Weights of a small mixture-of-experts language model, trained from scratch on English Wikipedia.
Experts: 96 experts in each of 5 layers, 192 SwiGLU neurons an expert, 2 picks a token, a sigmoid router, 24 empty slots to pick.
Training: a variant of SOAP for the experts, 632M tokens, 4819 steps.
Below are experts of layer 4 (counted from 0) of a mixture-of-experts language model. Rows are named router (the router's row for the expert), gate (a neuron's input weights, with its number), up (a neuron's input weights, with its number), down (a neuron's output weights, with its number) and show model dimensions 0-47. Each number is 500 + 25 x the weight over its row's rms, rounded and kept within 0 to 999. Numbers have three digits each.
After each expert's rows: "raises" lists some tokens whose logits its average output raises strongly, later layers aside; "comes after" lists some tokens at least twice as common just before its tokens as in all text. This comes from a sample of Wikipedia text that the model never trained on. Tokens count by the router's weight.

# expert 85
router:490479520493489447479515505479522509495512503471486486463521483493532463519505500483485461466468498494482495521487485589468480478518475521540511
gate24:547465518515466555512505536487492516473509543518478493498487486501546502479533543551535530526493518513501519465522468516494536534484493444508491
up24:561509507471525527486504522464519513502472483543502522454491535494471525510530541503515483484528490518503510514538521462543507461475503518518516
down24:504482521536475529495419523543505534524490501500476507480520501539467481527505532503500493516527506430516500455466462528477494531487491487505527
gate25:513486476475475477522535502452507501498508532548515473479520534522476494476518505542506477527462467512544489481544447530512506515503467511532521
up25:485517520452446487492525492482525462524486516491531481483531517499460486481487495503522488468466468481572521510495442525499512488498448486508462
down25:515513472501460461465521481497489454476515501472480526484532505531528472547499492477559512515510458468505529491472483520527493491509515485544533
gate26:514461497537484523498525494498532496516508481527473539460487512492474461508529514479464531504481430507487492515486524544516491481479485507488520
up26:495534494474479508499497502507471513453506540470537486509515497485527516489515507529517453515521579495519481475498563464500528494489481504464419
down26:540496436530512518499484538532463493513479457483459490469473501461469499497501514504485510477479442522461509536483514498533504489526490485516518
gate27:494539478555489496497485522502516462539501527492513519527488501472480501507505487490502513498503543419478479504470517500497460519490457479463518
up27:507516505476484522512534524509521508517476508531474438470484459495551494489485509468515478497530483500485548507504513501512504464500483487503485
down27:512469516501472482488552495504491518481529501510513500472560523489496502462495486511491479504534509513496494562521502521496519559496487502531499
gate28:523464511481482528533509487515498484470489503515502501471466565526483527509513507499525490515530487473557519529465492444522498469532511502472482
up28:531494519508494486522472497538535499478512508480497507489450546500457489548501510505584486498552461539502504495485493518536540464522514511500487
down28:553522514517474520517490502562475502490527489525491494497491512528505495525482500534557513458474504511517509489489482521487538543526488526501533
gate29:510543498514498460489497471499513478489503508503512496527476521503522503542521494523481565494494513538482532537515505490515543506497503485481525
up29:495531485492509486451539524488520462484512462541559523503539499491503528513520532487504513462513489517491509529479542521516496523532544491516538
down29:482537466518520497477490514529527548500553500472518499485537500501531503513476504543509528500490542531478524484453481538492509518471541487519525
gate30:533439536499499514529501481491523519504508494475526528493468540488499522516508482527476502525470494515479454485503482539489484540449476519465456
up30:549492527502485502544494514492477555451492524485542494545477497494494483545511492530466480486510510482501498536500455531507512454466530496516472
down30:512489524489502485520459518525521484523476507475524502455515519529522518530504519517479498526485505495466533487518546537507499485483469525516495
gate31:487473480458509466503530502503536505535535491506513517536462495510507477514487516552466504472494521525521507486507530564497498481514506494496527
up31:528525496503516485489498536488496508479481449479488488559514479479520513472511497468483497479466468509475530535523535528481482501504514539477513
down31:546503454474504465499534501493482507511487569552468496471508495495529504495496471517464525487503481487486498495501478451500496478463474464534514
gate32:509477506545516496528460541497501513470447497522476491474535482514516458477499472498498495523530502497474524462518509487474493475482477530448440
up32:460534526478489516518542484508450491509543511486529534558516505503508490473512493528557488503523514533481516549462482537510499481464499473512554
down32:511472468534527532525452499560474509495518514512524490553518475530511464451514515501485462509487537485524503511517494499454499469507484507507510
gate33:546466543482480520508488502488524467495504502454498476501457484487549491490497483518523461513488507536467439526508512520440481498474450492558479
up33:511471539509523473486525497493515512474491478477532510487481439503511510505516466504523479470473480527524501424480529521501490495519508492468525
down33:477457517479506453472493465464476476514502516492495504531489495501491480529473493506525504460501483514481537486483497489466477500497530503520525
gate34:482486520466516484529503464514496527502477522553483516543492487483506504525567477429514527460473509485486495534553436490496480498546482532507552
up34:559533495546493488484522506485475505546513480485536492458485477503488561471468499540525503496577527497528523523508534482498505473456538494456480
down34:482561469506523525522489516486483515493535493499520485528512463497495521504526537496534507534521521475502508508484492522509491495471536465496460
gate35:535493486482524511507520512517484507467507477500449508514490503544467489504500489522453485468499512489504503522534516470514572472523544526490493
up35:497446486518514495519503507499494465490536479516543473489492483492490461516513495491533484471470501516465521531470510515489482473498471526503493
down35:526492491481502504463482539460455498523493472544531519515516498506529450504492524519493497501519488467493521513490502480500500505505473491520489
gate36:513479516477481518496498514501504456464465532514525497499511516475519509466507516532478500479509522530524496527516464493493522488517521488520497
up36:462495486516463523514473479512485491519486483476519524468503497518436497495489494486514479495504533495491438502482512478485506469492506503476484
down36:506505505519481522477504508479532508513472472518516516481522496507504530472530505525509463504518471500521454512520542490515492555542496521502500
raises: ".", "A", ",", "L", "D", "R"
comes after: "A", "E", "I", "N", " N", "R"

# expert 48
router:479527484519477485499503503466473469494523503477460513522526493538473539470535492492474503474488531452451489475485536573515517503517496491528525
gate2:486479496513512505513516500468503497533541512478525513555473522535456474510499478496507521532491494540528475519496470513481496480503473517479488
up2:459497484483481491506559475534527507480471453533518552536503491501533482532494502433494519474507528497497498506522537517466507512495438463506481
down2:490479485489517509514485547507490529469539483462512479519507498464481504491519516514512543513488473492468487472472524510514537496495530462499498
gate3:528499498491520543484511471502518475509473509511471518505530504482496494482479521508486516466475465478526464545468474460462522521509547512470465
up3:497499488516483492440516448486494490509540524533486456536503514496471507494520486493527467558494498504501478512496501481494528499486474532464508
down3:462488461452464485538520504480475494509498503501548527512506491528519489473483507456488499490507514530462554508526511458530540516520546480490470
gate4:487489465521588515489537523520462497519495489492498519498487452466494531530504460501486484506507525483501485484500459476491553517487498501512534
up4:495511451516556472474538496491480504530487498514481519492489474517490546510528513499470484504499510509503469491479482488480549473503531471497515
down4:496531528506497536508465437479561479492473501496478510542540529524453495490494467463487471515486445491469499508489499524481473533506497513504499
gate5:443496518521505535517492494514488460509527484532477446478529508526492453490502510490494536513506483460476470503480499535491506543488489516502488
up5:466509519460483510514513555465520515498498499498498480478460499497517521511494467484543465504456506508543492502460479477475474471509491516497469
down5:504484485524523487457542502443458492472462508476498521491514490503495533491487483472508524517486468519533444463514544495490475507467486468476513
gate6:482527506500480494466499493504483501491542480477499494545507510478507491486516482534504508513479506523475495532531486485468486507510494484531491
up6:498516475469508496528480465502520519480508488552522494485494515528478531526496508454512505465504528517541495494457494465481524530477502524479482
down6:500501452479529488506475491490480513517457472471484461502502477458514526549449469473503502538484501480502499500482481460474467491504511476522516
gate7:483513547508475488507482515470514447491502481537519508494486486543512504451521494541526506503519451499432487507554439506491503493504538463506534
up7:486488466454509495460513452488496527476510561451488485449510505457507517520474521482521504511508504506546496501480504505500518540497517532519478
down7:509527533482504499479489504521496510502490478533491477497500483487515460527521478534479484471502566505529488544518507469472518481528520499491492
gate8:499489501541536519495482523528506466483501481538494468485515496578496530486477514485469465509494484496475485484518487505476551482489490499494500
up8:456500483516511533488495512411511508510494491451483520489502536508454462496502525482531564490514466465521536509496494497512507479517498480493499
down8:508449526482518493510492515496505517478481467481484497483501504486549482471473517504475529533488507522476493514501493501489498502511529551485516
gate9:515475432496488524532510509516512449503534487490514478532484480527520500462480519464520494464455497488510465434476496512488529504473524477539493
up9:507502529563489470511511504512507525490481514526461497497519498476453451506543496536501493504549497486497514526500501448532516457524475478467483
down9:507461490486520508521439511454481510470520551504503497513480482511554498439502475495530523484489504525523476457539515520473513504482521510501472
gate10:501515495522561503468494491487502489474515499533518492563506484510464478458516510532491475486467487526486478424503485502530517466472515486505498
up10:533498482502472504467509532485528508489495488515521516518513469538496478487464503489496475516507512523493518479506452491536495458479550513473516
down10:497528528486453540490505536472479517448487496453465491482519497495493553555508514526549476510486499508502460524476488500514517533490513495511497
gate11:484466449551488468495541526544521494494497507487489533555483498504497464503497501493499488503489517499467523492460519508525526528482475484507465
up11:482510544490513506540523485520490512491502514507464453511510510458528504525448519516488518514525489518474493472477497495532507496517525470555474
down11:477473482480521512481499477519503523535541476503467468471491464490446515476493535526494535523495521520454534514518505482477537518494497518464500
gate12:487504479531514512518500518533477527490511498497477490485459517456545468473517486523503504509524510497534474494456490490532532521466504460509461
up12:497551504463526487474510492468535452453510481565551506522504506502498491492515523512514539493520557470485490518527509514496518509498516479498540
down12:470522487493542540498499484515485495539525513543485504502496530518521521514534495480478522489510501492533468505478552523538510538482484488483523
gate13:491490486505499495529507488497520482535485526512521481524490498507441503487511472524482506495509433535517512538449471510472567542476498549502518
up13:482511523513525525416532502516493492492515492497491457494478519511494473539517505488524482490497501510486486514476491563474537555493505562477489
down13:544467480490480506513516505480526461503540555540481459477530529523463465463521467497439508459486536483440535514491511478513521483481508479493461
gate14:519479508547459513493473496505547517451518490478517480554543482467517516479503493492491500493454497493514505519484510493489509523502539523514527
up14:510567495503488553532504451496460481511530478508531522473559451448503507519477502499466488519531480512463488480510515493522505476513453434488497
down14:488513521444510503470496494526524501515499554515517518471508533533518488515448488473489480471510495500542523491514515470502497517509516456503554
raises: "ou", "iam", "ig"
comes after: "-", " the", "|", " \"", "==", " ("

# expert 1
router:514499519494486534491484504509508497545509486501475503495470525497521532496478519471517498527526516501536509488515514475498492507523529492511482
gate2:519519482515484456501516528512525483526486458487474463494485496510532517519469499468489514545537487441473478468460523493474528494489502530483544
up2:512493477463501530495559509475530505501515507545506515453489501474457502467503505521504533497497522471490558472504504521497507530496492525458493
down2:527545475507464475503502509552489490553485473477527486521521507486516488539500531509469509526539469512512498496502500508470501501497488552529516
gate3:522530510461477512446476519494539517497515478549484495471463512439489446493506520481502517514521486535521560508474510486474509511500481517505513
up3:496495532514513491489542484471509501504493495457510503480477479558489516544479493495496505489474488501470452511542497531483481469484554515481491
down3:510472453467486484499485532537478489467477474539487547477498475448479476523482480509543465500484470506491515462513496540517526465527481519490525
gate4:511477516515522519509491481495519517499498482518479514488451541491499463500508504489499530517477520518496482503486482493504488488502474508519508
up4:482540515477493487462532530503478464522511540494497519492539476519522489491516488513461503510510481490508511465514500511477493475524533500464540
down4:529495501522510501532490537548507474500492557518517496541513481520507494536490502487529539541494464507485470512499521505488516538515516547511537
gate5:513462491502489487475482530503513504482501481525515541490530499487508534458456499505480522471524528485497515525496454513501543473564550546532458
up5:445520491514520488467444500523499493513478539479445483536525451512539526457504511479477469494522504488509470518484501491502545485508515523557479
down5:439521475529491536522482517498501498472493497522501496494510473492509477497521537507559502495469518511499495523471510494542495518452496503505519
gate6:492509465539509535499511491506504469452506467488507508483510544519525503474473505496533504474468492556499474504472462496527459467521533515496487
up6:534495476533476486481501475486488538502489500501504506477495463537461475528543515496517550480535487487551510489506504502533539508510489477535487
down6:506467511545472502524535476532490478492424497526510544472492458482524482521516484510503527481536440509536512568485549461486493506463483494505488
gate7:499524521515489482551510520526462462509516513467504491543477488475495535501483491502482472496516506467518508505493447463460479498532553476445519
up7:534550498510485458518497498502489497514522490467493452540464502490516541475496490537513506499515502467481495553499496459443493521499528525458468
down7:471494516493523454489500486490482484522471483505499556530472445486495528511539452526496475462503542486544503514474498544475495531499437489532509
gate8:484507512510518526491518487575507539505523518498542498504525504518542475483494495527504483509487505521518489470463500494469468497489547524478493
up8:513472493478512507506466544515523496498530517527512505475471505510529509481523482523544488513479483533470526461522515497471475454447534538540514
down8:495533490488461504469463528494489506509462478495483550505490496524507471497513446543484503507534491519515536481502475498503497538501542533493472
gate9:542496468540468502475522523499509488526457485498459473504561481490480522487525469485464498499476506493530521485510473520505535540482474433490580
up9:574520489483485469493521505484550451513474500462490479487535514481487510521476506480467529473487487492548501510509515523485501524497485455473545
down9:475509456488495489486499486492521490486492513486529508518513515508527470523475534499520485508507502501488530498454520530515492469507533527459509
gate10:484514504476462484492511505506514534534540526483482503460517532502530504496523528520456518521520447489539476509484439464524474545515490512521526
up10:482489516472516493464515530511503526516559531500459495507483489504508514503522491507490550510542475521571505489477463478484495519535490501499513
down10:491509451497518509514495486499482499499520474533467524498490523501456489454494461560522464535488466520489442521476495532472521513522469489513482
gate11:497510477497562513492514493482545541460553496493487541499457500501509479483491521464482469524480504508525454512546517439498480473512517536494526
up11:506513501511475566541512508494514505559529501496541486458511485505544494493483494511509504532454467486528543492509466517497520438503515503471499
down11:507511513516510523521505472507484504506490440504518517488497464509486428516488482458515490490507516509480458476493495486506538516530515522527516
gate12:488523525488510522495469520482482481486516519523533486513484507480495479548541516468514548531484542528519475501496549489514525508476462510490514
up12:471506517509513515541453526487490485485482523514499491496492537515541513524528505434537522541496537504498490496494542443504530496471456507472498
down12:533533539532506487538486494504440486501486489491490544471523477443472487481488506525488543471483504475516517474461481518461449479493491488520475
gate13:458527517475509467479462494478484515538539446509499520525498488510539446501513511529518468523497467480472523493502546528522530503490512506528505
up13:545460501529518531513540502551525478468468534507509497471486513483468554501486482471496520500503529518524482521502466476470490502515491497452511
down13:499477451495453518552473478525522512533519489492513468503528494521458529499524460501489480485542495502512470537491495496522500537544496507498517
gate14:501478462520474462524417513490517548516473487508485509521459446460484512515493501527529467462507525468490517503552513477508515488464488519503477
up14:513518471536479479504450481489527540526520495486469516501459437483476528502502461536530476472522492485509489521536518468518503477523506502510483
down14:496524511467516542510522482493446488541470491501510505486480466502526521469557549480487482506505497513502453487488487485531563505537554498467557
raises: "19", "20", "1", "18", "ens", "ut"
comes after: " |", "|", ";", ",", ":", " in"

# expert 23
router:437534522553505474516509498458508508506507483491499506489513512534513520490469481483508503496496512506485525506500524489511468507481490537547520
gate2:477528511502535479499531548518530502489508470498531505486497528478499499498460498512506503476538511522520478521479517511520503521519498457511510
up2:516452454458503567488508460502488494509475492484486498475532478523505503490536478499486533543478518492472491455534486480497510488448510531499477
down2:524448535533491490467495513462536516501548542503497511519518441493497497470500514515508469483522566483508483513491485543475490503493498446493480
gate3:503490480506470484483500494505532480503522507502525518508479500492495562522508455513513510511519466504482482524483469520462457472504479516520525
up3:503516514475493507495491517472529485454516492451502520524524516463476452508462560501516505471514532495521496518535526458494522545506458472534498
down3:526491526520547525488462504534511502541528498474490477518542511474522538532525446476484504533508467498507556496512475492505471495505505515492512
gate4:511486500533524561471549505496497483516539456512513512498484502474476476507501498474530525491509461512474489520498507526508497513463517483506512
up4:506491437481496523537474470503464525509497501494466477509513526494498547496474506549531524507448507453498479492502524488458522455495506497493494
down4:515452508455541529486532518477459486484497506487530542517490511495520468492518493509483498504503527494482497490498465498551545481486492490501459
gate5:511542472490466497472492485498506550517459493457526543479503500493484485474427480493510534484479498511494487475456498486486545479459533502533483
up5:495498488479514510513496536529505493474499495537518484475519452522496516518497511480533507480486522480504500479547503498518515455436462526478534
down5:501500474526471523496534478496497508506525518497492537473504514514475452460466528464463519481478446518501515480461540531521520558481479479533478
gate6:532454548539523475477496504534514457502458470527504461518493524496489461498480525494516525503520486520499488490505459478509493516456492500494520
up6:539506526523522482487478479516489477514447485524496477530503476505512494494490524542480517531493524532487482510473494507456478492511528467502463
down6:487522530512495514501493453482496496481519461521521483535526521520505497471503480532467458505538538468475499515521455481470520502485476500481475
gate7:504506482517512475506459483518522472478524510522500496502517516468472484478485495481532531503474453496461507513466508447516527478468474513481520
up7:516487511442501473485476488506498495492515486509513504491460515530482469506517537477496530496485419461499514537483526489543508502533503525492525
down7:452485444491527532521536545515532521492517491471510487525549472466549496494479516530481492488481527526494494472490448478488513470475495512500522
gate8:516474483503463479501469547483505518532495472444522497538488511471530497516456463538464549482497509478490504464546482486474487483470514476487509
up8:501497512476483494538503477467493500449456494498515502481518558527506472518530489433496525536508530501468516511464498477488518505514485506490526
down8:505454485501498494506526525536472474503463486501473528485458528508481498478490507469497490497460495496523450475514506505515520519469484516469521
gate9:521516489538528513547529481571519492537486527434546490482532540534503473493485564473530492515489502515485532516511502506491523501473479528507481
up9:489533497492483463531505502510506486491510457492484520519502532521525495511488481501488516488476504489522507517502524520480511519504508506515516
down9:484511561507450510502526475544566507511508510522479449525473505493534515534499490480484520510496474508496472518504501500533524482491487517522489
gate10:567500496531483488472457477526475520502533470460513504533480531498517526517485479513514517500491487516499494557487511505542475530465490468534520
up10:491501535492470459489498491523474478519490502485521535473474510526517491465476477528519523487447476537507529472520511480481449491497506466492490
down10:428507508515465495499491488495534566498453515522539475499533530529475486525485490493541530533511502531524497526500519522479493500489480493523522
gate11:481520454532515550508479508471515488493527510476475509512460477531497514504469532509533540507519502497500530494478489488476483520491467525521513
up11:501474481485549509477462489530554528514481455527525495510489506503468561517461535515521527501526479483493483485476514489500461529542516518510489
down11:504522542515495487551492458558502463500552503502504517514492498496494501511455476490516459477537528520488499498500502502513474485535469508533536
gate12:497477545541512482526487515486498492524534498486450500516495486467474494439471460487504529492521457530533490509507497470510465509498526517528451
up12:517506497447440529476481518444507536489468481522526476440486490485470502500538495477507527457505514481533505468458504554514519465477476512497547
down12:475487508525521494545469483521532521446532420512517466563478480523534528501497495490516548492514468487499458502475504503524486467482521453510519
gate13:531538524464504511477470521465530503518482542510503493523471497514489432482500486517490541492500509556506494465525492467449472486512504521501490
up13:482485492485515494459502457478480492480531504529509477512499517466466493513559500508468520517484528545481504469462534528537514494515489495503488
down13:495493484508478529482511513472485483470488488485476452509481473487481460487509494483452481502495486551536464511476511447498543516506455508489510
gate14:468502510537532483520530529517494488513484469514522497530484466465459469491489521520474543512510525512464521470465518483501494515496512468491503
up14:537528520510510489499490503506496472503476519528472495515484533539505475519488488451501488508489518468488506474510525477454490460529516495496517
down14:481505469496494470519515488468531540479501525551460471503551484500504515552506513505466502508539492425476510542503502499516497451486480506506500
raises: "ur", "oun", "y", "at"
comes after: " the", " a", " and", " of", "-", ":"

# expert 59
router:463528506519482469510477515486472500476529483479474472463506509539482523481516506504495459497507504458463537453518509511522492518513481527523514
gate2:518531498527518523502466509530540469506466495472466489472477507521539466494508448505535498502455469533512520486524522475510467495507473528453523
up2:520525495504532475472511511468491514513492484566528495515515496470508481484500478483541475470496499527532526490517540455473473510499490454429523
down2:457559490499477515545482481479525531510532514493533491529471517462446541463485478483494503485542454530504480488524492501472498528444498508466467
gate3:544483518521499518557505540512531526501489500488476518506520534467494507543532470482513514517471503530482530493477521478469504487501518512485458
up3:536474538517454517519500521488496506497510514490505520525522500456490512532537450530514528538522529476485507466501531536482498508491489525532510
down3:520501500471496470538518513496501496450513488494477502481494547492523484496524504506493488498541520471521486506478484499534514487516471549508482
gate4:465429457509455505495477538574540484474506514464497539507460557518526491504519481455497527479452507506479498487521577479495540492526514514491455
up4:494525506471496481499558496487491477501513496496512522523551472485461539551471440470466499516490492500489539479497522527477491514499481483554509
down4:473515482515521518536471511552477498474498485525499503492481571516513521523522491507525454478479564509503529509508511469499507498519538519487493
gate5:512471479516526516511480527513512530481538484512483495523535522520501476526465461526504480539492450521509498477525524525520526495512500498471504
up5:470492459510457511521463495454500473527473516481503473534490540521474506530479533475490508504478517490557493495521520521483483477532508472506505
down5:533532510540504498494517497462513503534508498488507523510514484529529517509484549493457525494539454529517498462499520462518531515536531511447499
gate6:508502487495490576476476496527447496483471522468520473482464519520423525515481476503509513506477548500502493523509506501532486506531497461482456
up6:532496459562483446502487495461508527503522518511497512534481499525499499526510514514494518465458475530486475549511533480503499535460496522454504
down6:470491499465527528522567519477477491555510496510495513559504476463461450505436484516515499491486501520559479544483467525463494475475529473504503
gate7:463487428531496517533480478546539478538520495474493468529469512444484508462531527497528506493487475489505498550504506510478520516524545528493469
up7:527501515447544469507524521464454468494476532535503513541524480498571499510532470515486502470514518490476506473477526506490516500494462490520513
down7:471494493492505518496475491545508529512486499496514453518476527505469493485530508488495558499495496564526488540475495488495535533544473493504479
gate8:475477475479489508482483496459488474510498493513459492512440479491517474536524520513496488457491494492540473515467517490458474516483531500475491
up8:527481514470528500498551501463503496463497459456497472516466487531455466502491555481501453485517523476536477468518502538463476528514461499478456
down8:499476524506473494504533558512491499506475455519528554519487447488460521495473495487520484479466515502520465557505525509494520484479477507522506
gate9:545453519529497501494486490525508510463476501491493535522470509499500512470528503517494503495503520482511457501509482485475520491503514493492481
up9:473483490505522487501498467493568509511545515477497492476512494488516521499492504492506456496484498514513539510520549487469506523509479557509533
down9:496534498511472482520506490500510535497502501529539512520490486527498539463499478436477478470552499489544477484466555485506518498511512502552451
gate10:486513490511498510461503466465479498503541511479432509501476498529491485511507501489535518528485493472508526522515513529472492484451498501495481
up10:516476530537496512462506469481482503482532497474512491530484502535491436462515534525472480541541457461489541454539514516484511516436475501473471
down10:482496499516471550517496493496501496488491538490516466518532486516488484478480518488491490524569534492487501479515495498488489476554516513501497
gate11:486562506482561480527504523521494484484521479540508487516501513480549477500460520515536459520504446495513475459529495509501506507489514478467497
up11:467557517519486449489509525507544520488542528537516495496505472492531468481504498454516520515501480509497480503538512487525499455518487488516457
down11:486495486489553480509505488549482496476541506471476498513489513454484536435489512456467519470522480519557508462489494479494478471508510532516493
gate12:530488515524489501523503470544516477467513499526503481521473517468480489509486484531553445503452513506508495435483479514461480525505514519494494
up12:528466465508513518540488457473515513485518533518485499498461484476463502508508470480528545519492451549503533467496486530495466468548474490464490
down12:499536488488478497513497498501534495465529479457496482538494511497457540474482489495540499471489481497504489502484475461491557446550475504486508
gate13:518471484500528479446506524519493471544496500493476501495530477513496448543519477454502552513512513491509471555476489520516541526505502524526464
up13:513503494497490455515481504488498500574525533470539480530464519483471532487519516527515500528515477515481517506519492508504522490569524511506519
down13:482528459472482504515537437523466489541510505497512503511489520529513487496479494513482498489551479525487521533455479477465483465500510493526522
gate14:547531522480514563533501487537485535523485515507524498505472517510523501483511451531518491503469486534508499512509496514470563516513513530525484
up14:448494494507463495531492456470519490556499476540487508515496485491463477486482529506478508517512554505471484508473488502519499501533517503517512
down14:503509502491525541518519499492535438474474481472474515520540516480512472469503494468500476490500493555499482518512422476473521488486572519487516
raises: "P", ":", "20", "1"
comes after: "1", "2", "–", "3", "0", "6"

# expert 24
router:522474489533494496504500472496496498530492509496508531488459493512516518492492489484456486478438466486477494537493521494516490518512480500521504
gate2:491498436490547449537468520512469500508520495475476513500501502547449512522493507540504489513525484478515505531483479485485522444502525527516429
up2:495482448528515493525509468496453508502560500493521521549475532488493493506503523455485502506476489500467526453470548515468542519507487498516440
down2:539490516508481482517533510498501494505502531523499518507511478516506488512491534468510473513451522524527498479481482515522551517450497472510463
gate3:484530444513533497509526501490454515516502529505457501516478496538534433530504473496505510479473530471488484484527505459505547516490507520525501
up3:481512515479525495472496523481508475525493518507438526470469487509498506495513472484509550484494487461506461499504451492485533501495506521523523
down3:445505483486506494490493489467560455516555500523524539520457479521490507504533514486518498490524545507475492489499495496473520503483496476502548
gate4:524467513512472549515539505493473483487485499506553502545532492471494487489513483497539495505503488533468491485544431516488494493496539499521487
up4:521483487492482549511539509491456460486486482486543547551516447480489472482500514525513486520505493508462514487521440513509509469499542497544478
down4:463513490523473519488473493516501507481500446500508467496453454507504509477485513501483491524509519504484495509425514490490526496540513524567467
gate5:510528516495509481458464453546498496528468530506526507507459528518521535495457500442517538456486449480486487506478498505504493482494512502476502
up5:536477464485536465532514509562474516498521501508493524547522526534482524522504478540500515477491537513469544498499504457495503515513450501524456
down5:444556492533498519498471481485468479482489522504494447469554476528530500479455481492538529504461498492471490489505464520467450560482496490493522
gate6:523478452518468520540497459508465509462446490494505488490494494500498529483491541521487532501542460458502512467471495457524529477523475491469507
up6:480511522493507535458457501530535469508478469522520493505522494510454485447528481478525474475515492518483485481521482528479499525502490492513504
down6:551523499543481512525492505487508457514517458500534521508485501496432482533488486492497492470497504538484514502504512447473488496506528504441521
gate7:519546490512522533494484520483514510498465535498503472506550486499489507502543517527502528500523491486518467476512482486549529468498538518478467
up7:470505479475556507502506532545494523528490452530486534515503501546472502466505500511486469520504509464504500526438528460526517512523534509500515
down7:485493505495545516528496528487497488489497489542554432514491494512448506503496496531518528501488497491524482473454479497528513459531532507472534
gate8:509501520488526562500499529496542500501522471484466545481505471473506495504551471479476536498517505470502478537520492498509498441481492504479544
up8:487513458471478470512497524543452499493470548514536554560497506499501482450450571537529459495507520519491546495460528525502480517505469488509500
down8:509493508479508537453540467518499484514513526531540485488491519488473533523505446466454490473559509494497505480500485485495470509461509531511495
gate9:508468501455512504499533494423486515500471565517510510510504504504476490500504506498492458474497496456492485505514511497456512471478491502480491
up9:499483437501488490504525500498546520531460540502508545467505501537529490523549509496489483508518513502501465527499492515498565484494494463523486
down9:485554492505490495533485484489504533530508514492533533521518496524506478495502520502460538514544495476459528498504472457498545542480470540494506
gate10:440497452544509483511484511480496471539507502497489449500516506505518507494534510509500493469509532482500491503539439502491497537497512507477496
up10:456490522511479549497475494472491482462505506514487529581522469512535516492501556531497483489502483528505517514509510475464526466554510465494492
down10:512515529503518502483459478490487440500509480476492502489490537471533536455502524485572542501480553455534527533497485485472533511480523485534544
gate11:522481484475498475505476514485504500452487496476501508496501497505467500497478479513504481484486527476529470524524454519464500492523492483458475
up11:427493520477473500486552499511508482513503505502502503505520462536524496477506535497498518486525503489476557473517499516557487509523514502499510
down11:496514486500526478467473536538505503505522471498514499463550485476515494516469508469452483502465501494483493488482509491514470491527520530506562
gate12:485510495486502513483463516507464479537528469465495496474495494565547499491489525538465487473470499506509484514535463478535481490482466514480485
up12:517530524481499486523512516534433535512467489507499480510523471519517518530450492534487543499510510507481485479497504522505470507514496479500528
down12:504538545511474473522443474522499459495494584505527485479483497530514534496530491516500523510526520535547530518486484497473522473455517502518521
gate13:482546451517508514503497501492502557556476482463522479537465491495504478523498502481530504459471519503522496541442524496513479443525518476508483
up13:522482543498531475510494519514494453456480520550500496477555506509484461510509497467493481542532475523543477461491487489515516515527453467524494
down13:476497524493516527469506528510559515435534459503480504510515518466488477523490504534494499508488499505531445449480516505472495452521518499467504
gate14:487505471464530503493474511475470493468490488491477499564468462481510509475520535490514501509531467516510510505490509507532503468495502534487471
up14:479485475465520525498500519483481475462480486483476520562483519491492529491500536518508472508526477509529504508499495484520511487526521508495512
down14:512505487499520524453528522487504461462471506477525496520457514526544525499523531502529493498495528502537486510534484510510489496468504529537492
raises: "0", "7", "end", "9", "8", "4"
comes after: " ", ".", ",", "–", " (", ":"